config.yaml
routed_scale: 1.0
n_head: 4
qk_norm: true
attn_scale: 0.177
parallel_block: false
beta1: 0.95
warmup_steps: 289
final_lr_fraction: 0.05
Below are experts of layer 4 (counted from 0) of a mixture-of-experts language model. Rows are named router (the router's row for the expert), gate (a neuron's input weights, with its number), up (a neuron's input weights, with its number) and show model dimensions 0-127. Each number is 128 + 24 x the weight over its row's rms, rounded and kept within 0 to 255. Numbers have three digits each.
After each expert's rows: a language model's description of what the expert responds to. This comes from a sample of Wikipedia text that the model never trained on.

# expert 10
router:151174105130127146142144090123120144151117080106125146178134102121131125163127117136168118140148136111100068135092094145119187141188132136148085139142123099145130126134104137108118172156151104114145108126110143135113139168186138152156143109140151134116133112130121120134135094100151155153144104132163179118117109155127091126133148150139123168101081082142112129146119150118093122094099
gate0:170144133109204111139121175151097137137157111089127123097128128165138146131142142143165113125113152070175096133104115142095134148129157136066162158099125112093106153132130152138125100160139085139125117158087133158126122115168117148135166084149094113099137114143149102108111155135166166113128133125136111152146144092149123160136153140124105126130087116135116108113120097113120130128097
up0:166134161139125127128134103134094160166089159100120123137149099111125150168152122116143104148078140148143141158091141175145109126143126129103157173109137070119161115112100151162122118114119122171136115170139143131139116174146114125138114113115139153110137110118063164099170121095135109093129156091126119161146152132178121097087148144144125132141109124147148102112113132100109109153168
gate1:119099159158112118095143112123145095105102128137155149126119119124167125109120123094144150133098139144074109146115145156147155161153086102154133150129097083119118130076108171119119129135110143143136125121155109074157118110159130152091164115132168141134101092175124098112115123095118127168101153109099152151109161133123102145060114106116135158116108109138110137193134115125141112108122
up1:131140121118090159139152114145136103101090122139122152153113142156117145159122119107104121110068134147131108114092111140157137132107158150131092121128132144135115104127107120124096096144132182114168099132099154133128099100123143145105127148112144160108127185159137147126141107062114152151133116053149158127122158135144102159118132107165083119146085126107130145089144141151068128099127
gate2:147129153117144121108127091119178110090125127155123162118138166095107070117145163122140124115144123100078122134165124192132139117131116087125137135158160142125099162106144099103103142173135118097104155148130111128135174106143134176115136126131152156121169138131156101167143120131130124126158137146075108105134105108141125155134114097130141145147129087142164117143092173144152070116115
up2:100088142130157135080115109138141113114075150157109138085109114113115123118092134104113122092139152079085094149150119178143119142119139099090131140151149157148111140092147127113092113165099142129126154125129115122150110102119126108140131122097126096143148097189088153143154169138131128108153144111107146110195162128131137142125124104135130110111129132160135138150098151165159103072130
What it handles: Numeric tokens inside tables, scores, coordinates, times and decimals, such as 7.7, 46.84, 4:24, 19.548594.

# expert 0
router:129164151126131121166121120117153142119137141109114141138118134138105112127142148121119135116108176052097091140145134123145108129049113154150116148080099138159141130142125150141131136095127124097124109080147141133131145117134114101136106184124147114176093167137118090109087144125112132134156122131129109135086126101108114102169102132138123125098064107122148122195094129123127116142158
gate0:144101093132153121126161166158143125112085141131119118120148167139134120094176089123136145139150115102125143168115144100168139122111176093118122112135132129111153157108105119125100125093144123092105111102184138104104172131112089170157149178138165149129141153088127171144164164102179120141108111115141182091146157126121136130126083135140116123136106102103128141124133130121127153140151
up0:121106182108106117144110083130154156138121146122123094124141141101137119090111111136128115141131097155081137103154115142181132157131106146175100148121125107168126100144107130069106144145158134153122129136101090121166140071147130086138144155122083142109157141120143172157118117136104149103132117160138109127116124142109143119135175164139133108136194133133167118134127139106122128081087
gate1:136156126162133168136101111070121162130112151106143131126160134120123138054152131091138103127146133151111107140105137156144112110130110128100154154092175126171119137109129136150110131141163151115097133070129130104155139112143150127148125093099111120148129149120160132122153157176157145131126154088144156136072123151130107133137092108121177081102085103150123134143149103129160111156151
up1:134097136149139156141130092169134126152108155113165127127151111133120112093106180121152147141118162162170116143128157084141110094147118126122143209117140157142140154087147163141133093123111133130153112143095147130105114145120119121109120140096145129077124149097102153097079103118139120110130170141116159176141137150157126115103087125126172084116086113155140142104105120106131126123154
gate2:142128127113152046127135119135171087150137157175128144131132098126135122090130160102180145116130122098117101118157122145141118108099095110156139120110126128164095112138107154093090103129111125097141118128162130149140108142134124131148100114129158126156146164079174133115146149142137146139163142145161107111117120148063111118149117138155115130095097091141194143136120114138153115141173
up2:129126143110106070111133088113154125142123161138138123120178109142129100093147081148107138162119146157147111123171125170107113137147164102147146137143131156124150175118161134110133118100123154108083113093145151122155138085130110140162118142149124164087126139122132168143122113143161131121091095142125113096148103130092163150173177125127116147152146149101155109090133086123097085135147
What it handles: Single-letter or short word-start pieces like h, g, w, K beginning words (husband, hired, What), often in Indian film and cast lists.

# expert 43
router:118167085144145165138151085147071145151112148106134157134146167084150090163142143134128125114105132138090118132106127139131122129124117113147130113139132124126122114110147147150139076107157124119133118139119109146166117111102136098132086086124117172092143131139127143123089116148119091163129164115175127107115095102168140091162162125132117098136182160100106180099123166127149112087136
gate0:135106072163131118132126155127123153144171108102122130109131167128185116118129146109124103120131167144116111174121083090129142116117145101113116114168158126096125106141158075125114088156161090096161124160141112096104145146152114185088127140146132163127068103120097139137092119139136167141135113118152140101109170139118107116089134118148149127153129157111122117125124131136162093109147
up0:140152126109088146127119111146159140123113115146127112129116089163091144137108146095142115178160094074125171118097155112137125130139142193128146098108075118165158132103073147095136147077109162148142127146154130150124109121137126102130121154115135104145150131138140127138149138138163082082113114146104101135168116137120143131150177128112132168132147116113140122161116115128094167175109
gate1:141128137120136127090122089139130137152046137069114106106217148137142102127121144129140117128120120185105151138103116109167106072098142090165157131113148127146134117107130144148113123123109107126125166141139092126134132116131118101144096113113124140111127112127164075116118110127158146164114145111141166093077129156127121122106102162101109116139150145094094107132126123109160119122132
up1:146155138157154117124150074142119116157103118094107151134165184110185081159144167150131156095139139136116110162112123123133106109118134058128138131132125124130110117081172127141155105124104115151105148147145134164122160132167115145152115108138127113119132093123152099109116127098135102168142132157168134139115125131140149104144100166114108087116174140121081114123111117133191143118126
gate2:146142116143113098115133094115100097119093154156148151080149104135131141122145121129156153088134146118092085155116122098112111099134132095137110134123113073157154152137139145126099084136176121150175185093150121086096124153086125166125109143128151118153121108112174154134139158156119114130131116142124176124201132154119107138165142130108104135116103111136133153129114117131165158146143
up2:120119135130155151140116165160118128107148101141150128136128111174109144154089107118151124176086139163143109103152128158146156133146126151150115134177139139114088107133119125112149173130088162094104110127113155118146154142153119077160147117097074141106133123130105119142168124128118141097178142131069108157066135134117142101152105134092111142161156133136161119110119146083096126135139
What it handles: Opening or middle pieces of Latinate words like de, dis, un, dest, us, is in refusal or destroyer, plus paragraph breaks.

# expert 3
router:110091118146115174112131148133103089123116147124149156145132136110156111096141127128170131158123115141129156131135104161090150163057135140100113120179168138091150095179116149139085118178086122121082105121141145121134121133181125117133080148126118113092148135110079134144159129135134096121108098123160123152169165138145125119111102136142155160122120099105152134141112127120135143108101
gate0:128111068130075142152127147117132149111135093053096141175138110111118082087136115082141116120099129182137136111101127138120131103177119152110145149134156137084100109122146148122095125124107167145136132121143115121153143106134109135152102129128108161124133139103148161139171093142109132137131164085145146167126140134144125098088121143145145154108121127107133141156094145113145192130146
up0:144107117148134117150159126150144142106139131094157161109129153080168111170128119143175176104098109129126120197114132151138119107135159102092096160130130178127142097150143164153133113142093139127161105146102112139105128112174105103103090143114111156116169154166101130128131142131161155134146126099156083133156123164115136120106095170117126134111126137121156120149140146138172172135140
gate1:148158112147111077135141098134149077141128173115152140109147144139130120091133130126146155147103127109178153161125111137141140091093156142104123118162140143108133161105138134130091114135085089148095122161142142141157146099150140149105110134149169138131123141112143104162119146099144130109138096116121144110160118118146117104089102088124119106113095085090135109142117105102139163094041
up1:107125107107097097064100130139136102148105121066150139121101145127126120109160135116136198145119142122112135138210077120108097123113124133126110085149165107142136126112109092120191141153129109131134142126142134109128146164163139123090104133140087143119135143094139088126124135096149125104122136120143164142147128126160144120111124107087130123121108148154116099105123099081111122154086
gate2:151132128118166119136080138133154160140135142126154088098151124145155109084139118137112107116093107108141129092095148122143112130117142123098136097138143183119081146137080151118086172149135127097125134117160120109130125152145095163107109068140128104101127126137137126114123134123122063102149133128148103123165136141091103139090095153117140127127137086163159123141083107105164088135082
up2:140085141105163163131125128148119155139130151163139117114120158144098075072171109131131098133156096155118150127140146154110125160085127128104124105157130153106118108112150137135094165170131120119139077106177136148097122179187112143125108083121137136113134120118118119090146153177120085088128170107161124123130133169099130126126097123133153129115130107133137156151151148150144096117129
What it handles: Short mid-word pieces after a consonant, often in Slavic or foreign names and common nouns, such as Ib-ra-him, s-ector, s-oprano.

# expert 34
router:113146119129089079136115175146129115153070117125144097098091160137130097127100113115129134134160111124127158149162083140157119134109133132144106113111169112117105132135116153096152112136163093115150105105120074107108120134144131123129102109119108104128139105145106130146148168155165170148135144137169148129132152176133101132098141149134144091206115133110167131169098151126138165101120
gate0:150120115148091093139137152141136104153112133122111116108114125133150117111117086114166171128152092113144159147123149148190149116116114103144151141096129164147097130097164107107105135129128094112134093151114121114087106121139081087111136083152102118127145133084157143148108176107177163090149126135133138126128161165137160150106131099116130115154110098162138119134087165172131161135100
up0:109106137081127128133143130130105109119129136126134130140159097129060106161085132127103080142100143142096110097136182093077122085144146108160140140126115098090137127142167141154136144107119150175148145149129150142160154126156107116093127151126138170119134110171145123161142102154103124155143161117186120131127092111107110108131133124124123137126164165111090095083119105119124163119143
gate1:129117122158138112171096129135107086135149139132122121156120135122150124132151107153110109106054146098122115147109092129131168104146142051126142167108119129085098180106156121100122125112114103150150149149071121131187121103144110117140127139126105154093150154122159127147119110122128103123162096191106146104137156137127122145144108150134131145157130161099132123112089107107129138117087
up1:116121088089128151096138135153108138139107147145118084138120160125130132111158164138154146137142097183059119101159158144160139133164171141115178084139176133156085108154150122159139103160112153125149153130150115113099116128128149139156105125108123155124108116095111133146157127151104167127106145088131107118129128154118100128182120151094140133117143110158107148099117182147112143126142
gate2:133136113114113141131138121089141117097099124184171134099148112112118075121172126098143121172127110130164115147159162097147155158088165079143119119077106085136142123143125102133111118150147157126151118106132082137132121085111087148122146143159126146129138126120103136088128146106148103130130168111157150112137110110128103145140127101165148107111153167124169144120096103161144155162086
up2:147135146137163130146106097090136154139133130106151127166134141106126184157114149142121082111133160092116139106122123107120144092122096143104114126121110151114137121159122061141102102127081140135143126184149170131109179172104101134134161136118135098096119115146173118153089091115145105116119144131136105126135125111137117140136142146138091188125124087131104110137134078148102143085162
What it handles: Suffix pieces ending ordinary English words, such as -ever, -ter, -ing, -less, -istic, -ional in stric-ter, Retri-ever, occas-ional-ly.

# expert 44
router:115139120137082127104133153118131169105128154121105134135158161115096111131159097133173119153101152139124144122123074151160173112134158142128116128144187143111127138128133177138092138146152146139143146115156101094111139095159141157121121118121114173120082134119120180109147095150100162132119128118115117119114090121131111138081118129102064166163127096127157106131090129099132158149170
gate0:121111098163108111129113162133113125149102153127151134124132125107085108105145124118147112119115148130147111110088134137130140144130195102090083135122156120065128118120119159142119169123143141151127132148197052122103129146148150136151149133136133163123160182125093153130147122109142134124102104085130128102170125128146077132109112128099143113137131124120133110131086119118152182134078
up0:147168121082147151146134111133099107134110089127118110142089124155158119100108158142114129127129124119136128092129106104137114075113095153171137142115136147148126134147109067101132098144100150110098096120054142133122136098097095140136152141155112128131119081131117130137108097158115096136137155165140169136110152116151164109097137173138142133115129126091088065123140128132100139079131
gate1:116107172122121102119047114098091108123169117140091147138136166112142140126131092097117112145140107092088159127109129124087118085137143139115126095112152148132133155131153139124114140117162195108140159111168105089084153150123101155127111119133154142127125112137101153119135099138153144139170124111117088138186111141118133142113152178139129105146097136115130169146115127146115086114135
up1:107120142141119148088117138154109103113169132164119166130118142126118128094084135107140131111115159137113154154172075076137126106139171122149122097121150130133135182158118123094116142164163127137176162156161066052107135129137103129109123119152112118119082109156122130111124111124129158128135122109161104137168106126110123116156149179150125160138113122129138110137162163156141136130122
gate2:136103141106147130129139110134112132139129119108085133149141156118113116130132115069195127137099163118156111104168107120164138119124167128176138128128138176104107131124128142126103157149160165165092090113123139159095185136109084137131128122100150114125103151117110156167116089113130124103137132146164118130106110144106144160130091109137109182078150113149146123150120135128188134112101
up2:116132148160127166119113120155127129127150144137089091143133130123173110110131092128176114091148133169135155160152112177126095137117133116157151136162187105127128142147108127132096133173156160173068162110100103152131128133140146127140119125074103079128118115135127111153159149162140144135127136150117169138121144140105129111093130122142118167087116140099176157088147098124110134150145
What it handles: Middle syllables of non-English, especially Slavic and Balkan, personal and place names, such as Yugosl-av-ia, Arsen-ij-e, Beli Manast-ir, -ić.

# expert 19
router:120098131114130142148083169144103156127157096143153131113097137114140132120103133110110121105116184133118184114117115097115148126145154129158145132126129115112162176140100122161108140127152112123153125115133124158156173151099157120106147085157061121122102118118115154140098138106101138118160151114140126133120113112100087147064122097198122157097142135128087107097098125144126131161110
gate0:137141149107088095140124154137157085126154106102184079147112139153134109114074158141140149137119137149138162135116127133153111141151130117093148143141167138089128109137078111190129156137132159123140157180126145139158129109143117095142127114152099115149148151154168125051134144133127114150105134139149146111121114117172148130134130108148114144065131147137134136162157149130137127175127
up0:149137083110127126121106126095147180142131109134093079102145162110117203131125171122109139149117110133123105123107158110129119126135130131116113132096143146135152116124126131179120121135110139108131110125161125109114159167109118105130158163110145161128081150080112101134159101097110163160147096108127118189174118103109170104163145109158130098130154117109150152147126110105090125146098
gate1:147120136121091148129142149076154140131123115144090119080108114108118130134133096098143138134159147109149126098119187100134120154126090107097163124105091074118142196117088110153137132114164095150108148132137144122147105160139101090128160119089107109142109147154144104162103161141079137114104163142174102128115134160131124167101114144112105148089124093105123122140130144121117130108115
up1:119142125180142124110170126103174091144153112142143106113124138130165072130096148125162096139128152130158148115147106153169186100144107132128131112148091115102099135126100131122143118140160111097117123119127111115111102172135117079114110099145117124118155183194082124176122112110146125132125134125143112134111159061115103129149159127122109136107108099129086123110100112145127136107122
gate2:098170119133146107136137155109105121139099097133128077106130125150135156134089121117157118112110117135093124131102172117121127112118142112093135144082101105129132156107116139143123119104161102165178130140156109154149175138175119139139152102144091125173099109176103109139106138166150144126147153096157127099152109129113121184101090152154178108086101156131131087118134133104107121115147
up2:148122111132128106115144126161148138142143154136109123121115117189140121124212099112109125145160137131137094101089172158132122166102117119093123152114135136137137132132133123136148181136155102111118034115141101124134120146165152096135134095115122115107140116152096121095134183187098102142106128144151134136124142145135128159119117141103146138157088097117158137150134099160128128125154
What it handles: Single capital letters or first pieces of names in lists and tables, such as Pet, Met, Pat, plus math markup like ^{ and _{.

# expert 42
router:116108102147129125098098160135085175153142101111104159146164115150139130140123108128170130120139146140130161131106120145142129141155174138132104138128103115135151145100104077138175118185151141111116126162131168174147089146105187165146144138076129122127100115152096132129121117154119087126106098142116166112116102135109126132122156145110153125139167155154095130171160112126141118165088
gate0:128109141159121112128158110114165106146131131139173121116139163099138160111104133122146151153115086166149121143133136118174101163155109125152118137118136112115128172126074121136143127173121177186137184149149123143142103149135125139140125111129137105117108112114108161132106154141113080133122150146143129140099115133105113095108046148161107134070145099120123108145118101163153156164114
up0:134115137138137130110154154146165123145106086129168145155112113128106137123131171133168143157104136108142140082108162126122087141116118133180145093105075117069158135167091130139178097087100120141150170132102141133145157108167144126148149113122131106170127100130088146128129168165125115124108103177122129144062124159100108140121140115126149131129126094138130122149129108120127124144161
gate1:129100107140120140094114097112142098158124111128112159133163144103141107124158077106134137136124121127152120094113146131163098114186131090082088100139118109122084149153133136159101130132127179124167131188117134136146092087106134159131157128095141172102108144134104115150147119169129117143131160136172120085150104181147128147128122145109102119129144150121107152113114106159136179130111
up1:149079127158168138114175147132111103100096140118102113130130109146132137133139137116110092140090166107131145061127121116158070129155134114153128166141108121162132126145188114105150110132104116152129106118095155135144098149154171104102133166127198134137134151117109092105161131117100127115149107140109131111092110148128093131160133119153137144120125159100114125179126105118142132076119
gate2:143149121177148063151106171148144134121143130153129158085129155125162114063112162115176150123141131148146138164111091166137127140122178098106102134112128114109107092138105116077102120149119145131158107179145124102105118139156125119157154129118123127140128129130109129122112095153179110146125180128123144126198137123137114137116104108118147155122094119176126127148115149126146152119145
up2:128163132173132103114135174121124125140100190104145143140088196158102138114112149111165110103146112160100162139124104155123179115166144132146086143125111104085139105119100096092125161150140116135124095168119132128109094148119134136126158128123163150159118156128115103188099111168153112167111139113114146104145124132140134115093104116114116158163120166165137145139135140129127120134149
What it handles: Line breaks, semicolons and table pipes in tables, plus word beginnings like te in integration, St., University of, early, late.

# expert 14
router:136159129126118143104126142106140142139105069117100122123169151101111143114103080138150147142169111110125137127119134119156124164174150145093109143148090133104163121129132109150145090148124167161148115154122125123091159108130079135057125112157102141094135105134138115107114120094143128108118156154142145117121123114120120136105167146155110132138189141067159063136147106149121135132100
gate0:168143124126115177130146101114142107118117111092077122113139135146096137111131118120154107140122139137117143117128157136139106152192127159105160126114147153137122131075113167120140082170146169129129130116139115117094104145125100096119092105150129097110133133131148143116204115114125124111121096146146076140181096131123115151088108097114157097146140121147123143160119104181135122105177
up0:147136109167145118114185116118124198127113140123127152144153129121134070157096109142114132106125167182130127098146126108098137128106097133116124162117140082119120160135101112150122131133123094103132139116117128132122116133159087100128118120155070098145135083149076143148108175131113159089145084131093113136146125120118104103116094122120153111103112148084153139094116164135129162111152
gate1:143118123162140124131130105131064106130134103130109119099157153117145150103112098098100165110095142103152115130112150143133103119128089097118146147130098144119137121154156100113120115138118115113136152142168145047140168148114112165147105117122150144147134153156146128155158168126162093145152086166153151143153144088126090170130141112138113106163092145105144175113112152152130092149101
up1:128161131108122116155134071151160144120107186140135171153106081088140084120147156154143066107099084190113118110186094085156104127132145133134101129121137117115089144084116138114127093121122121146112098125085121157126114155150146093142158143151137100133134112136114109129095082150149113127088155117128101146121125159144142089121125134129120131131140117145151103119147132124109127109137
gate2:146120123167127140083110102092151105124164078124141116138144121082114096062119088146135112135162127151171121112118154184125128173136165152135115096135127111134167120136126098157130099116137144132144107156089115078119158129150124153088121105136117128128134125100140129133116137138128108137119118122179101094164115102117128105107166137173130108133138089104151101156121106163120106184126
up2:149115101136100190104131116136112104153130107102114148142132122128144064116123079113185064161155106149104098105122156154136121181166137133137184137140147142131124117121123131157110109161126129096154099147129135122141130105139111130140126135101139114118144115113088133151168132102122079152131090104119135156168136090113112161127153169137126092121150115106144152091147111166146134111112
What it handles: Verb-ending pieces like -ated, -ised, -ored and "Preceded", plus nearby "of", "and", "with" in descriptive prose.

# expert 45
router:120116166124109137142105158125163126156104137120114094124137137136081097106118141132140107136163101128130167161130142146157160167076107131164127124143096091151168108139109136097158134086143105093125153094160080118088128143105150143085091157152115149145104143136138092118128093104110152116123161143155135103103107167120126141145155125119127162119133118119182139115170151154164150104162
gate0:157097096121153107150085119130097122131107101134095104143177164107105130143103098098106141130134134135089143154135132159163080145144159106093145095089168113123099116172133118128155103145128111153122098122097086082127141154115097114097087131111168123176107116137118125146129107133155150176183136110104128134130130150108107121131110126121164112097114142135111149157132085098152113102139
up0:142115175148130123167142124134107106139125113186126120137185165097118133116114123134144103125120133142150113164096112123173119110109162139150158142085149137116126138103142106118139106106164098138106103125123108147151129151105139123112100089115161132155123169166136106148172121098117120127150125098117147093125082146149107173128121099178156120095113126159125107191146092111142068124143
gate1:134157125131103114138113124132141103185132120074157142119157137129123119074114141134143140137153127166137098169114120157162100097082125108139090138124115098140143139141151131091151140128122095138102095131168112127100184129143107155118133105133099187150155126121116086135097100113123155156125173173173131115118107140124119147114128109136121107090153121176120076137151145128140150175147
up1:127156102117105110107105147103118101133154134106098157111111203136150110088093133070091101163168137110164176125129091098155142121155178146178142124135131117135138116139142119064150132149126138140091124102141097130109124125121117159088114116141133141144123133116117140127122098083122142110143093097112131148147101130140154154091154142152131137140090151171133119136093139117143097154106
gate2:135108139091162108159093121152138079123105141112138111135157156129130081081145126103151119133140125116150123126121122127177127078145180107158115099120091115137143136129120084079142105153145144124153125127145104075098114164120109164145127097088081172161112152132088103111099137143128154147157166135127126119134110115134114184123138146088106123141136131103138129144147087124143123149166
up2:137157113167102151080112132109145100097125197096137138095117133083121180107123127152113117138163124110102187105134158121101134120126091143173092155165172170124127119095146126111147142138114157125125114141105167159106101124162123136106160131141136137091185109115148131123132135099125126124103124136159127123130084110139135125109120131114114120131116128157121106127094107103088146164073
What it handles: Suffixes ed, ing and ished ending verbs, such as accomplished and dealing, plus later pieces of names, such as O'Neil.

# expert 25
router:133119116137125121083112115168115160172146118095109150144181154102154132097152119115117135082134118123134153141137112121138109087163138116115126115092118113182158107151119073113169100085108140117116143140122153156166093118109105096161137150108131149156081107125147129151126120095145115184168116104109101128149118135103141123132172138112137131107108132149098092155135092166148139146162
gate0:166138085131172113152201127160100157130099138089105162126159134133100105106145155144147135113107131133164135104097066122133097121155147106092118198144152104152096144148094144154135120147116151130129138109138131175142120180149082129109104147126099124165142139136137141162122090124133132130134114131130115078117101143159141115120149112129118110118104115156098111116137127149155158103147
up0:124164132140127076121131116141138118163143090132142142136180057177159103162136143114163123114127137087151141139072139147181169130127183126143124144125113169094117123144131147108107150152108104103114126173122110177127109128167095111107114098155103151120117141142092128109126100178121135109111145120144131123128131092122097128129135093148094130165123142170095142123118113123126142142134
gate1:145071157124126083148160141131149115114134143129129103106146136123138163107167148126117155091139109136106104176111132093154158148092102118129140116096104171118100130122119101112121124177133136134179124121131100127146120107160085179117158163100134119112136117101139107118115106109120128107125108112134159097187117094125164192090119128151111140150064122145113132144140112129159128107161
up1:120122079109117133098096118092165109126093136067120140169117127094096131136114086108162116139135131124144152114157089123121151126131132130119147098142168109108137176136126120122155108153133148123060118147126109103117148085092102091108129116164136119095118149155114111129156130142139108098135173168113120131094136160116100115073125133094148116153164155118139149152134151078133097137155
gate2:151127068120131122141103137139123150187179136105166105122162153145120147105163113129122149093124112157115103111172098112151089170146147117110135126106168112151099149151104125127120110167171107147113115142138131095168099131152121146142160138103107143101130130109122148147141153070108092142117130134091117107143129101106158166108136111105090139118101171140132136142121107135148150085081
up2:155145136125167134111124138118110136154163116106169130136175136103155155106135107138128127102108103174111129105142101131144079185142129079127124138094125144148117136134113084134096068166140183113134143127107140091173138153105127171094129135111104113124096112144157146129169133109139114160138162115094140155132138138082117145130115115148138175111123135125111120161099094163156122087121
What it handles: Opening consonant clusters of capitalized names and heading words, like St, Bl, Le, W, in sports tables, venues and species authors.

# expert 18
router:162119145133136156109093126147120121094158097132130126162146152083185134097169159133102133134114127154115182116144119134106116116131127147117115115115138159130143165180142141114132139105131139136091154110082121118149138138099088130151154129179126132116153111086105116161111081092119100181161137137069110123127136145116108154075108130119150115142135110140092071121116130125094122110109
gate0:138146123107108140123098118141122100136147119092085163116143145134115123111141138077126125162150133132123142124134147152131109125113130132130131122107117118119112138109156143162160146128138189128103140106145120197163145104105109150150155103138075105100159124071118138173110063087102118113145156163071154134148108109128089158121111128100141143130123125135130146098151077165139159146100
up0:083140082141106124133119160108107118109136178113139140118083134156145117148084119125094148095116148148161063172139120071137176106126104114091135129123162081136116119136113116131109100138117138099174091133110126126137113125126116142175108120130102137157134116146155096107133171097144145137146184130164161097131155143107115093174122093136140124132127111091124134154121131127136118153144
gate1:125163122159123142134079145139135123062139083133153102105115122134176124101148119113109106154115157129125120121093110115147123151162121136127131105116091084145116163120116168080096126100130171117121147113106130134138140148157100115144150115141127107095132110104154181107142146149172104140146142118124154135143149132156112101110095163113174110161112086148113132083143083106142151124074
up1:140112106140135108117117170172066156130154130141105100138167158119145090106103098121125094178113143128135170091100104126108129099130117142105106112140127168148134120175172149102095124108166151161119121152133103158124147119102104068109145144172129165116139156151155091170128111122112167141152157125159120111120110137099146148140127165099166151114135126139113130149146115146127160129117
gate2:154120101141117126087174138121134107145139136112129167170128144123156076091130118119171159143125149157113118140140124122114115145117131147114056100126101150117155122144125091119107114129164162157122162115102112103148174115146116172066136176107140102126171118124152118103133164149120121118095158131158144124163111127123145168090105109155174143138085113142123115116125106128141125174134
up2:205110179139130134112126157148126124113132122095112120153152081104127113123153147141128115141099166112074138149138144109130088112145113133143116134162138160130133127145207113067168163143131136146100136123094111106156169096115080123112131155131129120118161125134126168178122139106118113125153088129126133130139168148145141125120133171091136103136136128121099106119166126125135094154113
What it handles: Capital letters or short pieces starting a name or word at the start of a line or table cell, as in | Taylor, - Eerste, Yds.

# expert 40
router:110105121125140129103153122120134145093142145113103136104151117174176082079185140125135159171123129164123102129114081134152112154072114109148132130141176138109099141178076160116122114160127128161142142099126121110064110120167140126130144145134124150096101116124126133118149095159121126105115162089165110129105145161132091126142136114146118112117134147128160124151138166102156134092134
gate0:159134131132122121158126137154135140131124082150122149156117151131167157106108185174125114113106103127133156159099112158112137118136195132070132162135119086131074196115115144132114118130141127141126160151109102111087166104132134181131113142148118136120099092109117153099135133128133113145158108133143117114114133183105156139157125096166171139097132124122166146125146108118146135137101
up0:122159130088138123149144104132136158149150119095109151113109134161069094119182118100111123146132160143119142101176113138131157142088140134118140099103133105134124156127184101164150160096100127148165129162173131118091150146140152139117140140139112132148128112124132138187151106118138170109125143126163156113110128122082174137121140141097094108158130104133170106142167156133121176122148
gate1:112151132144145136129140120131119107082125116130140135110149161136143112078133122078127129140122146131109103161117082118150101092108163102176127140143150157149103135128101160138138136132121105087135154153144109073144151123122135189143127156112149127129091120122144112114137141088098083157128135130137140113140150076114107166134144075125112094127082133083162073154130145112121137144074
up1:122175096162180144142124110133089152145118112136137125103129189129139135119077138152153164108131155131141104156123116100136086128138145110143147117113109132139139114151123107147114122159118101126174125128109136159149151174126111146135171131119138128151133101148081113116152110113114092112123165090112104135162100079113146136135132155154105084119180125138180111122111131067109111086107
gate2:113145134160175134141127149102112162153191148160117143109091166115144102134122134141130142107129122118110137109112122095160146129105144114108149123137094142094147105131121167098140094149121098160141090129118139172070122097183136157169172146101124125121112137119121150146152156139169139122120148112165137139134119151059126166129121102147143098089153137178110130129096106140117159128116
up2:100170138166139122102154133142164142058126166184110124111098119128127111135167111164106137131131159152167119118110077102139141156122169129130125119149147130142160132150095160140061136160164135160120129108088125149111128121137140133135141115132135133150104135160124174057101136150107150141139121117096135136174151116120123157107115123156135131158129090101111113152095141138106138119158
What it handles: Final vowel pieces of foreign place and personal names, especially -a, -ina, -ona, -era, as in Prim-era, L-ima, Ariz-ona, India.

# expert 47
router:150100103144093141134145150133148151155164126132131120157102135094117160129146120145119124172118096137153128166123118144133155114140099119173138159125145100148133116136131122130131157100161096121073116130115127144152128145144115133115137136123167112130082117130123146146100075125135177125106144083149104144077123120136163128144122154051104164124078108136106091093173111089091102115152
gate0:179135105136156114116103146132118114123122103134142065112123125158159101100131145159149147153154171176170116123105125144145145148131112102138145135155099128128133118158071147148070118095102102143099146170118128136117075127137128128135128061144114153138101114134150125108148105109127093188116139136127160109151164126100146113099139142108091126140134086132122102121154089100144147139144
up0:124100151140103139125166097154122160137152175184133106134137168126135134082126104145090093114109134100108148104103135164145142128134125148094080149092134163133148095141111128102115134135138138151147138123075124169127124120100117104135157156090088103154154116144102127137149140174104150112169123154114112113151146140112155113121113118158112114124139164096151183185142140157109140095142
gate1:149100149168103084162115110132169140129129137107142103103114156103132125125143102128110095131185147161115139114132132156156108138146093088138096127143122115108141153143121148108099145156103090126117135140164110122121165154176102155073120135100168101120087171141134140165141126134120097130137129155141157140116170126148126154122115171097125160080153103100145114099129140101137124101071
up1:121114107125114095152155125107141142149111097104138118133152111095103135122113169121142120079134100106095118115152093136144097143124129155107142155123131165116084147164178081102120092144159172139135126144134101152115154127157142129174126129106116112113143085163134140144172152111146095085122140092105140128142159087119120159156159160129120154191125159160164125134095108145119142111099
gate2:153136129110112129169141090084142157140159149132102106121133144084109129107142117139104139098110134111092094163126103178131124141133145133109167158112098110130065132124136131189102110159141174113119107090149100131110131099159132146134123104147141097128117137127119119158194141097165172137142152090117128131114126163130120173124138144149176149102125098166125127141147107136126142142085
up2:103126137151167111147134147148139153145091101125145077110152111128098121124140130157157131087078120149106153160133133114104125131101110130101135128153173141129110110126132094110186141117106136174156112147149111122134139125123149157134069166083111143142108131158121062122106121146125132101166130172113097142121079111085082112105146130121097092144122154160120162126122134158150109126140
What it handles: Pipe separators and header cells in sports and election tables, like League | | Cup, % |, Votes |, Year, plus numbers.